Experts of a small language model: a softmax router, 8 empty slots to pick.
Below are experts of layer 4 (counted from 0) of a mixture-of-experts language model. Rows are named gate (a neuron's input weights, with its number), up (a neuron's input weights, with its number), down (a neuron's output weights, with its number) and show model dimensions 0-223. Each number is 200 + 30 x the weight over its row's rms, rounded and kept within 0 to 999.
Before each expert's rows: "raises" lists some tokens whose logits its average output raises strongly, later layers aside; "mostly gets" lists some tokens that are sent to it at least half of the time. This comes from a sample of Wikipedia text that the model never trained on.

# expert 23
raises: ",", " |", "-", "n", "/", "–"
mostly gets: " Prix", "finals", " II", " Cup", "final", "rait"
gate4,164,257,205,218,214,162,131,186,180,228,196,172,233,218,266,131,218,203,221,176,201,166,122,195,151,153,236,140,250,178,177,191,187,220,186,206,204,228,208,161,185,222,153,200,181,209,213,232,223,218,223,248,190,126,237,267,233,161,267,203,245,174,217,241,203,189,233,209,262,230,228,261,186,155,132,204,246,208,241,222,123,174,225,194,171,226,177,191,199,163,216,204,186,210,257,169,166,146,204,191,212,221,176,179,211,243,191,208,223,162,230,181,255,215,203,184,153,169,198,148,181,171,228,242,204,194,229,179,197,204,204,197,260,182,210,169,215,211,225,257,203,185,202,165,203,174,176,181,192,207,207,199,229,213,181,212,210,229,161,189,209,217,195,203,201,224,223,187,226,211,165,177,223,143,210,174,225,183,187,186,211,215,185,254,225,172,203,228,201,225,187,252,210,204,208,173,199,218,197,204,196,175,192,168,159,167,254,154,167,182,205,197,170,223,185,147,196,171,192,222,152,227,170,194
up4,145,207,198,153,167,172,180,178,215,215,172,218,264,234,249,157,218,245,188,192,211,190,178,186,136,170,154,152,214,177,239,138,209,202,146,143,186,197,215,194,194,161,181,190,190,185,235,177,182,208,183,214,171,237,185,221,220,198,182,260,189,151,211,192,181,204,208,224,214,159,202,175,118,136,214,185,177,176,207,158,172,144,215,223,213,228,175,181,174,203,247,215,186,192,200,185,187,155,252,129,209,171,141,179,214,254,183,216,190,224,204,207,208,248,221,188,213,185,182,155,188,221,198,213,203,205,156,173,210,206,222,206,247,189,225,208,202,187,211,260,215,199,187,159,168,168,178,181,235,163,238,187,236,155,209,164,170,183,152,197,169,221,207,171,200,226,253,195,222,221,216,211,238,181,223,208,203,192,168,243,165,223,218,225,164,177,205,231,172,228,233,220,167,185,175,182,127,214,258,207,182,158,216,228,205,200,215,222,228,134,197,228,225,201,222,157,193,212,160,198,149,265,160,128
down4,221,225,192,245,227,195,159,150,207,219,184,161,240,218,241,189,153,224,210,222,226,174,210,190,176,241,154,192,205,173,163,156,173,189,231,245,133,258,196,216,220,200,281,199,140,223,193,153,231,250,147,207,206,238,160,266,205,147,267,170,214,120,208,181,192,215,204,200,190,168,196,147,180,186,204,212,180,194,218,157,167,182,204,188,214,190,202,189,222,161,186,241,186,187,170,200,198,214,209,201,205,252,168,234,208,188,196,214,155,185,207,235,207,180,203,194,184,187,235,190,228,228,192,209,202,246,162,176,154,206,196,164,216,212,190,168,224,227,203,184,132,184,242,190,238,201,226,215,285,171,190,199,217,211,176,242,177,196,244,160,210,202,183,215,198,172,208,225,191,200,167,158,176,213,227,147,192,195,181,206,160,169,160,229,193,253,169,183,174,209,230,218,188,195,229,159,218,160,224,214,158,233,217,151,139,173,199,244,261,142,230,209,161,229,204,199,190,176,161,188,175,134,183,175

# expert 48
raises: " ", " T", " C", " A", " N", " S"
mostly gets: " named", " called", "|", " appointed", " renamed", " titled"
gate6,239,186,203,193,194,232,203,159,272,184,216,220,239,208,208,212,212,173,229,208,221,206,188,185,202,183,162,236,237,256,215,161,130,215,175,192,218,239,185,198,225,206,226,198,199,179,174,162,166,227,257,193,202,212,132,184,160,168,143,207,195,168,228,184,152,158,127,244,209,165,180,207,143,270,250,182,189,211,182,198,254,228,186,167,189,232,216,217,191,169,212,250,256,202,230,225,246,176,201,202,179,197,208,185,202,227,185,234,160,210,163,205,199,162,209,225,156,188,222,201,201,159,203,238,151,227,160,187,230,205,200,249,148,181,271,202,141,193,203,214,227,157,141,231,150,191,207,230,232,179,207,209,194,212,204,196,193,195,152,200,170,157,248,199,258,182,210,167,256,192,238,210,221,218,175,177,205,232,196,237,221,228,182,160,143,214,189,207,215,201,188,193,156,140,190,180,223,200,215,124,208,240,240,203,155,211,251,172,237,193,201,180,242,210,218,204,215,173,184,235,199,243,210,202
up6,241,162,193,213,233,168,188,228,182,231,208,223,175,220,205,223,220,182,174,177,234,168,188,222,237,209,203,194,234,216,210,194,163,223,188,219,214,168,220,214,184,147,191,237,165,202,196,189,183,214,182,172,167,172,228,241,98,185,125,193,150,196,185,197,191,233,134,211,196,211,162,176,178,238,215,178,194,145,199,182,239,215,222,219,227,168,167,217,254,233,190,196,202,155,186,220,179,227,201,224,181,247,192,165,196,223,202,141,212,174,239,217,171,209,187,211,200,248,130,170,220,207,165,217,132,196,230,214,238,236,181,169,210,224,192,168,209,180,198,195,192,139,159,182,200,144,190,247,212,201,244,207,193,214,220,171,226,209,117,166,200,187,182,166,195,146,185,179,210,179,168,178,219,264,143,198,173,206,264,212,175,215,162,228,175,238,167,217,228,199,162,207,132,203,220,231,175,201,213,198,268,181,186,138,197,198,238,188,164,216,208,243,224,205,208,198,212,150,133,203,200,257,169,238
down6,218,231,156,170,220,249,248,229,130,205,205,227,174,213,183,173,160,153,194,205,246,179,211,213,190,220,211,218,177,226,218,191,220,238,194,221,223,199,235,205,204,269,160,179,176,203,191,223,215,193,221,162,241,242,243,214,192,146,163,226,188,221,186,233,216,230,211,219,186,231,178,195,164,230,215,186,203,217,232,205,145,214,209,183,264,190,186,178,164,230,200,247,238,232,163,191,239,227,195,171,232,195,244,193,197,256,190,178,239,186,254,232,161,218,166,177,162,201,198,248,218,171,243,158,220,185,213,185,196,178,167,215,178,186,194,190,154,207,251,165,245,267,160,188,251,133,186,203,174,239,205,194,223,271,164,167,220,181,192,220,191,221,241,212,209,189,228,250,216,232,149,206,135,168,194,190,194,244,165,234,249,133,224,144,194,211,202,153,233,218,161,216,182,251,218,234,223,176,153,217,198,204,192,192,258,218,224,204,177,195,205,180,223,194,208,207,192,162,229,172,235,245,233,151

# expert 57
raises: " ", ",", "-", " h", ".", " a"
mostly gets: " first", " most", " only", " early", " more", " However"
gate11,230,208,200,191,192,267,213,238,197,198,167,239,164,213,234,220,238,190,216,201,195,223,205,197,214,217,213,183,213,234,192,196,213,177,190,169,210,186,205,149,206,222,158,204,227,179,182,184,233,215,190,219,220,225,163,195,229,155,197,202,196,243,229,208,193,161,186,206,234,192,216,211,214,179,190,226,122,163,218,205,167,166,214,191,236,233,198,195,173,191,215,182,260,187,178,139,259,210,205,200,207,199,160,259,235,193,194,208,179,203,179,201,215,158,205,259,267,156,176,163,137,133,214,174,167,228,180,226,225,142,131,248,219,172,210,265,143,177,202,216,213,232,209,194,261,177,183,201,178,229,128,149,210,202,265,229,174,168,175,191,244,172,218,210,188,215,208,229,233,211,189,179,237,248,170,153,248,229,180,264,210,217,259,172,184,207,204,178,227,224,165,172,210,171,163,197,164,197,179,190,183,210,171,149,229,206,130,189,161,155,159,172,212,184,239,239,158,191,244,184,208,167,196,227
up11,177,225,158,241,189,213,197,246,223,164,163,234,156,237,185,183,207,211,245,218,200,180,198,220,201,178,214,199,173,218,227,162,231,176,241,157,155,220,156,195,216,185,201,136,215,182,204,154,271,221,214,249,252,155,193,198,171,174,191,225,256,217,183,186,208,187,180,210,215,194,195,208,165,203,190,254,131,131,181,227,180,199,200,175,189,170,213,193,186,181,164,223,226,189,175,175,261,197,142,235,171,230,227,247,191,161,202,198,196,220,199,156,134,192,188,252,227,165,144,174,230,168,168,199,208,195,271,220,170,202,197,204,190,218,211,238,158,138,203,228,212,188,240,181,221,195,172,196,170,221,213,179,206,217,258,184,201,187,169,203,209,240,221,136,191,233,250,246,229,175,186,186,224,182,119,117,155,200,236,191,203,202,222,187,174,217,170,200,243,191,200,192,174,186,187,208,195,201,227,180,194,209,200,203,215,236,171,231,139,200,194,186,145,190,189,278,219,182,245,247,229,229,210,170
down11,208,192,138,231,219,255,157,165,187,211,176,205,209,194,146,164,214,246,175,194,197,174,268,174,179,253,159,241,228,174,204,218,240,226,189,242,241,202,209,255,159,257,199,210,197,175,179,177,190,179,228,206,192,207,188,210,250,188,193,208,212,217,198,208,246,210,235,154,219,215,172,237,143,201,140,192,143,212,159,242,224,197,246,143,230,220,176,233,188,240,246,204,203,214,165,170,234,190,219,274,184,218,220,208,149,191,168,218,257,149,184,272,202,186,221,201,208,186,218,226,206,182,185,191,137,139,210,208,142,202,128,156,229,161,174,171,203,201,195,176,216,213,211,130,187,224,219,170,157,212,193,205,182,213,189,188,203,178,179,222,196,207,142,200,188,217,226,233,201,220,227,212,288,201,216,181,181,182,222,230,214,186,216,167,163,132,179,168,196,160,241,214,172,215,206,228,181,221,223,180,184,181,260,198,197,205,182,230,207,216,190,151,194,224,209,150,168,180,174,213,187,201,156,199

# expert 6
raises: ",", ".", " in", " of", "\n", " and"
mostly gets: " century", " week", "year", " years", " months", " day"
gate12,156,273,224,155,226,145,226,203,172,162,221,184,217,166,121,173,199,265,203,213,227,223,168,202,220,156,233,219,170,173,182,216,201,157,221,203,257,202,193,169,224,205,173,202,181,160,205,181,183,221,161,167,198,184,186,214,205,172,193,211,174,156,167,200,192,128,196,207,236,165,165,225,178,178,223,182,249,222,214,185,166,242,194,133,224,244,255,148,189,209,196,189,228,163,178,220,222,195,237,186,205,195,177,166,144,218,162,206,202,164,235,151,214,221,148,233,181,163,212,195,220,165,196,237,161,186,184,144,204,175,139,190,224,142,204,175,187,185,192,204,199,175,195,186,183,146,210,182,137,171,194,141,210,223,212,263,201,154,192,196,172,219,204,210,167,188,172,158,179,246,209,191,204,270,177,253,207,189,179,197,161,183,175,267,174,218,169,217,139,220,214,234,167,185,175,133,215,186,210,237,182,173,200,211,183,170,194,208,201,199,191,168,218,231,149,205,209,186,196,265,172,228,197,202
up12,213,211,225,187,203,150,211,154,223,224,198,181,198,198,191,190,199,147,218,194,194,183,195,186,106,199,177,184,216,227,217,211,246,202,204,232,228,189,241,214,198,179,204,195,211,198,241,238,173,272,234,219,185,203,191,235,179,191,185,209,226,192,298,145,190,188,202,243,236,233,229,190,216,188,142,191,204,140,178,237,265,151,175,187,177,213,174,216,206,184,192,228,215,219,198,200,245,236,184,225,200,208,146,189,198,177,202,248,207,196,187,198,223,239,206,177,225,184,183,212,217,220,205,188,219,229,164,185,211,163,223,203,231,178,254,204,181,218,208,234,139,199,195,199,215,194,194,209,178,117,215,192,226,211,175,191,170,194,233,190,222,221,266,210,141,223,203,252,227,242,150,210,140,175,266,200,197,230,187,195,172,181,241,202,198,217,237,229,196,235,210,182,166,155,210,185,199,204,221,155,229,197,207,191,152,269,268,165,229,127,256,228,228,238,203,219,284,166,215,260,191,231,196,191
down12,260,205,217,213,205,129,197,201,170,237,212,223,277,209,183,216,219,228,204,251,168,221,180,309,223,159,188,237,202,241,224,162,184,196,195,189,200,202,161,169,160,160,195,183,211,203,215,205,154,259,225,212,159,214,198,154,173,201,137,158,220,191,169,142,186,164,216,234,194,181,206,191,200,194,228,139,218,197,216,193,191,227,202,197,233,196,165,154,187,199,199,174,196,176,266,192,205,199,178,199,176,143,183,215,201,181,220,227,167,144,198,170,209,228,192,244,198,222,185,189,168,242,235,228,213,212,263,237,171,232,214,235,227,165,196,206,181,219,220,223,175,174,121,192,241,220,197,193,218,225,242,209,192,174,178,201,161,199,249,201,223,220,162,209,220,150,222,270,238,220,162,207,226,176,227,258,155,163,177,218,218,229,225,183,163,182,209,165,204,200,180,216,161,203,140,208,130,212,228,201,188,238,222,210,183,188,210,203,217,170,160,211,194,215,239,191,234,243,143,233,195,253,211,157

# expert 15
raises: "-", "=", " ", " the"
mostly gets: " same", " own", " entire", " nearby", " corner", " Preceded"
gate10,185,226,200,237,202,185,171,214,193,224,220,119,201,185,209,185,249,219,219,225,177,202,180,195,229,208,181,227,185,211,166,194,208,178,232,285,226,174,195,207,166,206,218,189,221,209,150,258,223,214,152,207,161,172,176,259,226,193,230,212,214,202,227,230,207,240,141,221,169,188,230,184,204,245,201,187,246,274,245,237,187,207,234,175,209,235,170,147,212,168,212,201,207,209,186,199,211,235,190,172,215,216,203,224,158,218,160,199,144,223,217,218,231,212,132,213,223,199,222,195,219,218,219,251,122,177,208,220,226,192,158,165,129,146,161,163,178,218,137,199,168,219,260,194,218,200,230,190,209,215,221,138,189,141,222,238,181,189,233,206,226,172,227,231,224,211,210,238,230,156,237,202,163,170,182,164,237,213,184,162,227,225,213,189,199,227,198,203,193,160,236,243,184,195,216,206,241,205,165,138,160,161,220,166,239,194,160,147,175,125,189,202,219,196,208,207,174,223,237,228,215,182,165,197
up10,208,132,254,171,290,117,177,163,198,216,212,251,209,200,217,197,215,228,165,250,220,171,183,201,175,203,186,224,171,239,160,192,177,229,210,181,205,225,193,198,220,177,213,206,174,186,269,214,190,190,189,249,257,203,120,183,197,222,199,213,261,182,166,145,144,217,210,215,226,223,192,173,206,207,261,138,161,212,240,208,221,284,155,214,187,228,144,193,207,231,215,248,242,188,226,203,220,159,272,221,227,192,202,199,250,209,208,209,211,177,202,258,195,196,233,183,203,212,173,195,218,163,207,180,211,190,176,192,213,224,253,160,208,220,188,193,175,194,243,167,184,187,215,230,189,183,250,195,264,186,185,207,224,176,194,199,168,180,196,238,224,206,217,196,216,169,135,204,200,226,154,212,175,185,194,166,192,199,169,183,175,183,207,221,216,137,204,192,214,237,128,174,215,200,209,177,225,219,199,214,209,239,200,135,207,203,176,233,237,162,188,202,198,197,202,206,286,210,220,188,174,167,247,188
down10,199,138,172,169,270,175,202,207,152,269,175,215,213,199,211,152,226,203,199,234,187,217,216,230,196,271,195,218,222,241,195,227,227,227,209,135,196,196,191,173,207,223,224,136,246,226,250,179,191,236,181,192,207,185,189,193,193,172,182,226,211,226,196,166,183,212,178,215,211,267,259,174,141,167,137,150,209,187,169,213,280,202,144,201,164,246,143,243,162,170,150,210,204,263,202,237,208,208,183,150,257,186,185,224,202,275,177,228,204,181,227,191,169,169,176,243,221,228,213,143,201,182,216,189,237,220,154,198,201,185,191,211,187,202,161,279,174,207,228,240,173,189,221,163,203,175,161,176,176,209,238,219,236,184,156,173,224,209,217,228,234,205,206,204,227,178,173,226,211,183,243,205,207,206,193,213,168,216,131,208,196,241,203,211,221,260,144,174,201,191,183,147,193,200,214,204,211,212,194,213,146,220,184,230,186,194,186,216,209,157,217,198,182,215,200,214,242,188,196,193,217,181,150,198

# expert 13
raises: " |", " ", " and", ",", " (", "\n"
mostly gets: " JPL", " %", " Candidate", " ·", " Binomial", " ±%"
gate7,170,217,160,217,169,214,225,205,203,209,185,258,171,255,184,123,236,209,233,225,156,208,201,187,200,191,179,227,262,245,163,241,226,213,184,216,137,199,140,158,221,231,190,225,209,171,217,230,181,184,178,231,185,207,226,216,172,224,232,221,187,231,260,203,186,184,190,249,241,183,225,282,209,201,219,172,197,238,201,115,209,240,167,196,210,257,166,171,184,159,162,230,210,180,223,179,178,233,216,229,224,179,200,193,151,205,134,217,154,167,214,165,255,225,178,180,193,214,206,242,165,190,210,231,242,167,186,262,182,174,197,216,207,213,216,181,199,209,189,176,199,206,186,219,226,185,241,155,219,169,238,181,170,195,244,219,209,162,162,225,236,202,190,229,170,190,166,219,162,238,254,228,209,190,231,227,249,227,246,231,177,136,193,191,184,207,193,197,233,237,174,249,171,178,221,217,222,176,214,188,204,184,214,170,202,199,195,148,146,217,202,184,202,243,118,183,201,189,194,163,218,240,258,201
up7,145,140,219,134,250,203,212,146,195,217,225,209,199,208,237,206,217,196,159,181,211,211,184,242,175,188,209,186,174,210,168,257,173,188,188,213,252,196,199,242,190,247,265,180,173,220,184,187,153,210,164,214,210,159,180,239,205,228,149,158,211,186,185,187,213,232,183,186,210,138,193,156,168,186,211,214,171,187,211,201,236,174,142,193,182,213,171,204,189,183,170,253,199,218,184,216,148,202,196,176,168,163,256,210,221,196,196,174,204,209,208,202,187,196,219,210,179,248,220,219,224,236,264,194,162,217,213,107,199,211,221,251,180,207,207,223,203,200,167,200,249,193,186,213,233,207,184,231,199,160,186,240,204,204,147,239,231,231,209,209,200,174,174,172,215,170,206,209,280,181,254,239,156,209,164,168,269,230,204,163,238,210,173,142,191,167,145,243,207,183,178,185,191,129,192,234,211,231,212,165,251,151,178,183,253,213,249,234,162,183,228,221,194,171,187,188,158,202,154,203,185,251,195,213
down7,201,192,228,191,186,231,169,200,194,221,177,218,196,207,220,227,258,143,121,238,166,185,209,215,169,257,299,228,180,239,190,193,162,247,233,166,170,234,214,252,165,182,257,174,207,246,200,226,225,211,161,218,205,230,211,200,259,265,176,158,172,190,206,191,184,149,176,151,205,231,184,244,218,188,178,236,207,210,198,176,166,179,177,141,199,176,171,254,164,196,245,206,183,163,252,232,187,176,238,201,223,202,230,212,243,236,156,263,205,212,188,189,180,219,208,206,239,191,212,235,201,180,199,193,165,176,203,194,199,208,221,213,224,183,256,223,204,144,248,224,257,205,190,174,127,154,227,205,177,210,161,223,193,246,212,224,216,154,200,237,167,162,196,215,215,212,185,124,227,206,209,167,198,181,186,192,256,244,228,208,241,171,191,186,187,200,201,193,202,234,222,173,218,200,218,225,268,189,171,180,222,225,190,187,211,182,160,204,179,182,253,222,190,198,216,135,211,196,178,173,200,229,239,224

# expert 0
raises: " ", " t", " the", "-", "\n", " T"
mostly gets: " census", " households", " reviews", " median", " population", " females"
gate7,201,220,200,213,227,208,174,158,162,242,209,162,201,230,191,170,180,198,227,229,246,215,227,240,235,211,204,233,172,209,186,244,229,160,155,190,123,165,209,227,287,182,213,242,195,200,212,246,225,246,216,184,254,167,171,196,193,183,282,207,200,181,212,211,228,185,207,197,162,260,209,211,149,286,209,214,200,182,132,221,222,197,154,161,157,196,223,207,164,200,190,196,169,205,208,173,230,144,139,192,187,160,202,172,191,164,213,185,169,207,212,196,217,236,182,210,167,168,215,174,216,201,244,198,281,197,223,183,220,229,149,185,201,214,248,220,191,175,218,212,143,157,226,162,242,186,228,191,184,219,226,182,223,186,254,235,179,227,207,164,192,246,167,174,187,230,197,170,252,186,170,167,230,196,202,170,219,216,179,190,216,202,170,237,235,205,187,187,179,224,165,187,186,191,182,179,176,180,186,201,229,188,191,164,214,182,207,220,127,204,153,210,181,262,221,237,237,171,204,220,199,221,156,112
up7,194,276,160,196,180,194,174,230,221,230,246,172,247,209,211,207,237,178,205,191,170,169,227,261,190,231,193,207,199,199,213,219,266,225,151,253,185,187,188,222,218,199,149,200,222,228,218,214,208,198,191,185,153,169,232,215,180,217,201,214,199,196,210,184,202,267,213,118,158,191,238,288,222,194,212,219,167,192,234,214,217,166,188,200,191,195,169,243,198,184,198,158,242,164,242,210,199,223,215,255,171,172,194,212,241,178,222,218,199,155,234,201,181,252,210,185,199,241,243,224,239,228,194,266,251,227,198,177,191,162,266,167,205,169,242,171,154,148,141,194,185,137,192,195,124,220,207,198,187,201,168,218,206,188,166,233,230,190,206,176,159,207,156,200,164,243,228,174,233,170,162,185,206,197,253,240,222,159,201,208,208,187,244,185,206,189,173,221,180,189,206,238,206,177,202,220,211,252,151,197,186,257,206,182,212,219,229,234,211,249,211,220,159,217,196,200,168,233,248,267,185,213,213,199
down7,178,188,182,177,152,221,181,219,149,210,172,194,240,197,175,200,208,200,92,217,216,202,178,197,238,189,168,155,201,230,194,226,234,211,231,218,162,167,215,219,181,234,248,190,169,216,178,217,180,200,188,198,234,264,228,187,228,237,147,224,191,213,202,187,184,210,225,251,211,146,152,151,240,195,206,128,233,145,224,233,176,213,182,183,142,253,177,203,184,198,204,148,180,217,240,209,222,214,252,181,195,184,211,253,187,215,213,183,171,196,183,216,96,211,187,146,215,272,173,184,228,232,220,183,227,210,180,230,183,152,205,238,208,197,174,218,192,183,222,192,185,214,173,156,199,174,246,184,240,186,197,156,229,189,213,179,209,157,263,139,214,225,191,167,144,214,190,192,152,223,250,175,187,223,171,129,150,215,197,169,175,238,195,211,197,182,169,220,180,188,204,194,244,191,156,183,210,185,201,208,138,245,228,228,197,156,221,205,239,222,178,176,214,184,214,234,173,195,219,194,213,240,201,210